config = dict(
    num_hidden_layers=16,
    experts_per_token=8,
    d_expert=64,
    hidden_act='geglu',
    router_score='sigmoid',
    routed_scale=0.707,
    balance_loss=0.000301,
    balance_bias=True,
    num_attention_heads=2,
    beta1=0.95,
    decay_shape='linear',
)
Below are experts of layer 10 (counted from 0) of a mixture-of-experts language model. Rows are named router (the router's row for the expert) and show model dimensions 0-63. Each number is 200 + 40 x the weight over its row's rms, rounded and kept within 0 to 999.
After each expert's rows: "comes before" lists some tokens at least twice as common just after its tokens as in all text; "gets" lists some tokens that make up at least twice as much of what it gets as of all text. This comes from a sample of Wikipedia text that the model never trained on. Tokens count by the router's weight.

# expert 79
router,213,278,203,261,173,224,143,210,229,238,217,257,134,213,144,196,145,183,200,183,171,285,225,182,229,239,161,148,221,174,233,196,245,163,248,155,139,188,277,166,224,176,232,235,92,280,232,217,228,248,199,209,148,213,200,170,174,149,198,216,220,116,161,203
comes before: "\n", " The", " He", " In", "==", " It"
gets: ".", "\n", "==", ",", " ==", ")."

# expert 74
router,238,233,192,248,178,225,176,246,192,220,199,281,163,284,236,245,185,215,177,164,250,292,149,222,214,209,210,115,247,222,252,197,238,188,227,245,159,183,259,219,193,262,166,230,196,122,181,229,213,217,175,240,179,220,210,167,217,194,179,164,73,189,140,196
comes before: " the", " a", " to", " in", " on", " his"
gets: " the", " on", " in", " a", " at", " was"

# expert 32
router,174,232,181,272,156,184,165,185,148,176,197,276,220,205,190,188,219,227,204,125,153,203,167,194,234,206,182,167,230,170,247,169,220,194,199,192,178,93,207,244,212,180,249,196,186,228,259,232,183,208,192,146,187,189,176,219,132,213,211,128,122,136,148,153
comes before: "\n", " =", "==", "born", " is", " ("
gets: "\n", " =", " (", "==", " is", "born"

# expert 0
router,185,219,247,237,193,214,174,187,197,170,223,262,188,200,154,202,232,159,155,193,99,276,172,197,241,183,186,198,227,156,217,204,210,198,269,225,149,189,189,245,323,218,305,226,147,171,158,207,224,193,192,235,129,159,217,241,214,167,191,141,184,157,175,172
comes before: " the", " a", " he", " it", " they", " well"
gets: " the", " that", " as", " of", " which", " in"

# expert 76
router,190,233,214,208,133,260,165,213,213,177,209,220,115,200,230,189,219,264,160,187,227,221,108,209,291,245,205,195,241,189,261,193,236,236,255,168,204,191,204,214,242,205,190,238,165,185,244,234,135,206,143,158,170,174,202,172,249,194,179,197,169,194,183,216
comes before: " the", " a", " to", " in", " by", " his"
gets: " with", " of", " for", " in", "ing", " from"

# expert 5
router,253,201,107,298,154,187,181,199,184,120,260,231,270,184,171,244,217,197,132,212,150,195,91,210,236,216,171,147,279,220,192,201,161,189,228,155,148,174,170,198,252,184,261,243,100,218,280,221,173,155,200,180,181,200,224,226,137,229,199,121,123,181,185,248
comes before: "-", "\n", ":", " Born", "=", " Species"
gets: "\n", "-", ":", "|", " (", " Born"

# expert 1
router,212,215,216,174,98,203,162,162,167,192,217,242,187,297,224,257,216,229,159,148,181,223,266,144,236,180,175,172,299,196,215,215,260,196,239,222,160,149,213,195,286,142,222,238,159,217,208,174,218,178,135,187,184,205,116,212,239,210,164,234,164,164,170,167
comes before: "\n", "==", "===", "In", "The", " War"
gets: "==", "\n", " the", " ==", "=", " of"

# expert 85
router,228,207,164,256,211,209,178,241,187,157,201,197,203,191,205,199,188,192,218,178,184,233,159,168,218,189,219,149,215,202,230,112,139,156,244,215,200,137,191,290,236,192,224,203,135,230,221,217,169,218,172,250,169,163,158,206,261,139,192,151,164,92,146,232
comes before: " |", ":", "---|---|---|---|", " %", " Candidate", " Votes"
gets: " |", "-", "|", ":", " ", " 1"

# expert 64
router,220,260,220,300,200,221,131,251,216,171,195,235,244,230,318,171,135,250,211,252,165,235,172,211,254,159,202,192,165,169,273,241,220,190,264,234,181,135,186,217,237,255,198,243,221,155,255,222,168,207,185,216,194,183,160,167,230,174,245,182,191,101,229,197
comes before: "s", " 0", " 1", " 4", " 3", " 2"
gets: "'", " |", "s", " his", " their", " its"

# expert 86
router,199,273,238,191,181,240,182,212,195,188,187,252,191,209,170,178,174,164,162,228,192,239,209,154,223,176,141,144,228,175,200,145,256,167,260,148,158,147,169,201,189,200,244,258,159,249,164,144,178,248,181,237,189,136,178,204,151,223,182,159,180,124,124,181
comes before: "\n", " The", "born", " It", " In", " He"
gets: " (", ".", "\n", " \"", " =", "=="

# expert 14
router,277,183,199,278,160,170,150,163,146,254,286,247,162,224,243,216,210,220,166,218,199,280,167,196,221,226,140,173,233,228,191,235,165,190,244,146,212,152,192,273,286,162,221,211,128,238,214,208,202,214,225,234,168,191,193,217,148,183,216,156,173,169,145,200
comes before: ":", "\n", "-", "=", " /", " information"
gets: "\n", ":", ")", "==", " Born", ";"

# expert 4
router,191,241,171,240,198,226,152,194,232,190,263,219,265,232,202,238,185,179,202,223,189,240,162,147,237,177,192,180,256,196,279,223,198,187,255,161,204,158,176,238,233,244,202,235,199,251,213,186,163,213,177,207,189,204,151,190,194,196,244,158,138,172,145,203
comes before: ":", " |", ";", " also", " name", " election"
gets: "-", "|", " •", " 7", "See", ";"

# expert 16
router,181,309,172,196,247,249,184,177,182,182,222,164,142,212,252,171,224,217,132,191,177,196,112,169,223,207,170,181,202,201,267,125,208,175,241,161,146,167,186,212,218,179,235,244,176,245,242,198,193,210,167,198,174,186,189,190,152,233,167,152,149,185,153,231
comes before: " the", " in", " a", " to", " on", " by"
gets: " is", " in", " of", " are", " from", " on"

# expert 55
router,204,268,232,169,213,153,177,171,151,236,198,263,195,213,197,262,175,189,220,195,206,199,123,197,186,245,164,156,263,162,237,233,163,199,279,169,179,138,172,209,280,228,200,240,173,165,248,193,212,212,186,240,197,219,145,235,171,210,175,164,187,164,135,165
comes before: " the", " be", " to", " a", " his", " have"
gets: " to", " for", " a", " would", " not", " in"

# expert 24
router,263,186,206,251,183,227,151,201,203,220,205,226,237,260,211,234,228,226,125,139,186,183,156,228,206,196,241,153,245,163,246,186,210,193,234,213,166,158,170,228,257,246,250,238,183,221,227,199,183,216,192,224,91,168,181,153,173,89,210,166,165,132,163,178
comes before: " |", "|", ":", ";", " •", " Total"
gets: "-", "|", ";", " •", " /", "–"

# expert 56
router,170,216,146,238,138,189,189,232,155,169,225,191,196,261,184,228,210,196,173,123,128,256,225,184,209,232,156,202,243,134,276,222,187,202,237,196,128,193,223,203,290,166,272,195,115,251,200,193,171,199,166,226,160,192,193,181,254,164,160,176,162,166,139,173
comes before: "\n", " the", " The", " he", " He", " In"
gets: ".", " and", ",", " that", "==", " but"

# expert 46
router,177,237,118,273,220,189,137,129,160,114,227,202,134,218,211,176,233,236,182,211,214,263,209,166,241,129,162,131,183,151,266,184,223,196,257,238,136,134,101,211,240,210,249,171,191,193,217,183,191,241,138,219,182,181,174,193,200,129,257,195,155,146,153,183
comes before: " 0", " ", " 1", " 2", " 3", " 4"
gets: " |", ";", " 0", "|", " =", " /"

# expert 12
router,213,241,140,207,236,210,110,231,199,265,211,286,142,282,227,223,143,178,142,242,241,213,177,173,263,189,143,129,255,149,213,220,197,188,197,216,185,143,157,259,281,252,201,239,200,280,190,176,206,221,220,212,184,234,218,170,173,156,259,179,183,136,124,175
comes before: "\n", "|", "-", "==", "The", "==="
gets: "\n", " \"", "==", " ==", "'", "==="

# expert 21
router,184,210,264,274,181,204,194,249,200,227,213,263,208,221,146,203,196,222,126,152,199,235,153,218,243,186,173,144,263,201,283,200,227,173,279,205,113,184,203,262,244,218,215,211,156,235,215,226,163,229,192,195,125,216,188,176,221,177,190,198,163,174,105,228
comes before: " the", "\n", " a", " his", " The", " He"
gets: " in", ".", " by", " on", " In", " of"

# expert 65
router,242,201,206,242,116,199,169,196,208,212,220,202,201,199,266,242,162,143,138,213,193,296,221,187,187,171,122,144,238,240,234,208,231,230,284,198,190,162,228,173,264,230,187,212,159,181,196,218,204,264,196,191,199,210,227,184,179,138,207,214,165,141,151,152
comes before: " of", " in", " to", " for", " from", " by"
gets: " a", " one", " first", " as", " part", " member"

# expert 33
router,213,199,209,268,166,241,162,211,191,186,175,266,245,209,203,242,191,215,205,200,203,222,188,203,252,253,155,132,275,217,233,241,181,170,263,235,170,146,157,254,237,156,178,184,164,232,251,208,203,218,200,203,173,206,167,173,162,190,219,134,170,164,156,155
comes before: "-", ":", "=", "==", "|", "==="
gets: "\n", "-", "==", "===", "|", "===="

# expert 61
router,237,188,155,307,162,198,192,181,180,228,198,216,173,237,172,180,207,215,184,206,213,220,165,161,259,142,150,171,186,233,233,208,254,174,212,196,162,88,209,232,258,234,227,229,188,214,199,197,201,203,181,207,134,203,173,170,174,124,245,123,126,149,159,214
comes before: " |", " 0", " m", " 1", " 2", ")"
gets: " |", " 2", " 1", " 3", " 0", " 4"

# expert 59
router,209,252,217,214,192,211,197,172,214,214,273,257,232,278,158,192,199,210,204,226,207,226,138,202,193,235,187,132,255,182,208,225,219,209,250,248,191,149,195,211,241,245,176,200,175,171,260,158,184,266,158,204,193,199,189,185,133,179,202,173,171,165,178,210
comes before: " the", " a", " be", " to", " his", "'"
gets: " to", " in", " at", " not", " on", " had"

# expert 77
router,159,261,191,243,195,165,167,218,172,211,214,214,139,231,195,164,237,181,163,174,125,202,225,179,253,204,214,185,243,170,212,201,183,124,206,218,209,130,195,238,282,181,177,240,171,215,215,186,191,239,173,246,175,209,186,162,197,126,157,110,127,117,216,203
comes before: "\n", " |", ":", "==", " ==", "==="
gets: ")", " |", "==", "\"", " ==", "==="

# expert 18
router,203,261,264,189,145,250,199,211,173,173,202,212,115,233,185,170,280,277,144,133,217,174,120,224,280,225,218,198,274,224,240,171,214,189,275,197,204,159,169,198,251,162,221,248,214,263,223,203,181,190,143,167,173,178,213,201,188,193,236,151,197,176,179,205
comes before: " to", " the", " by", " in", " a", " on"
gets: " was", "ed", " is", " were", " with", "ing"

# expert 49
router,188,197,280,216,215,225,168,197,211,175,223,238,224,228,170,167,216,221,188,188,145,194,128,216,236,178,187,168,203,166,243,220,223,218,237,174,135,182,231,253,286,218,195,203,179,138,242,173,164,255,200,249,113,164,193,247,190,173,196,184,207,143,134,256
comes before: " the", " a", " his", " its", " their", " this"
gets: " in", " of", " to", " on", " at", " for"

# expert 27
router,185,196,186,299,145,208,104,206,154,150,240,229,178,238,248,228,230,223,105,188,213,242,136,213,240,192,179,185,232,205,241,202,232,188,217,228,144,175,214,323,294,182,240,231,138,263,196,235,205,180,141,180,140,205,168,196,185,231,200,180,135,154,140,140
comes before: "\n", "|", "-", "==", "=", "==="
gets: "\n", "|", "==", "-", "=", " =="

# expert 87
router,222,223,194,234,149,210,162,182,179,168,213,152,263,177,184,243,232,241,208,230,179,251,173,163,245,179,211,136,212,187,241,171,245,218,224,135,200,106,115,193,252,203,233,222,210,192,225,171,157,196,152,201,176,185,254,184,166,128,255,173,177,121,163,194
comes before: "\n", " ", " 0", " 1", " 2", " 3"
gets: " |", "|", ")", ";", "---|---|---|---|", "\""

# expert 22
router,186,215,158,215,160,172,219,164,108,193,255,206,145,202,193,174,223,206,219,209,186,290,183,164,204,215,181,118,235,202,207,116,233,161,229,206,170,162,144,219,220,196,197,169,185,254,262,131,203,201,154,268,184,161,168,245,220,203,229,115,159,168,170,188
comes before: " ", "\n", " 1", " 0", " 2", " \""
gets: " |", "|", ";", " –", " -", "==="

# expert 41
router,251,206,135,228,203,165,112,202,122,169,239,252,189,242,205,211,153,237,188,143,183,230,148,169,202,221,169,185,261,168,191,222,233,246,248,272,175,151,223,262,233,227,203,198,188,237,207,220,144,192,213,136,168,233,227,238,140,165,209,137,200,146,156,250
comes before: "\n", "|", "-", "==", "The", "==="
gets: "\n", "==", " ==", "===", " ===", " ="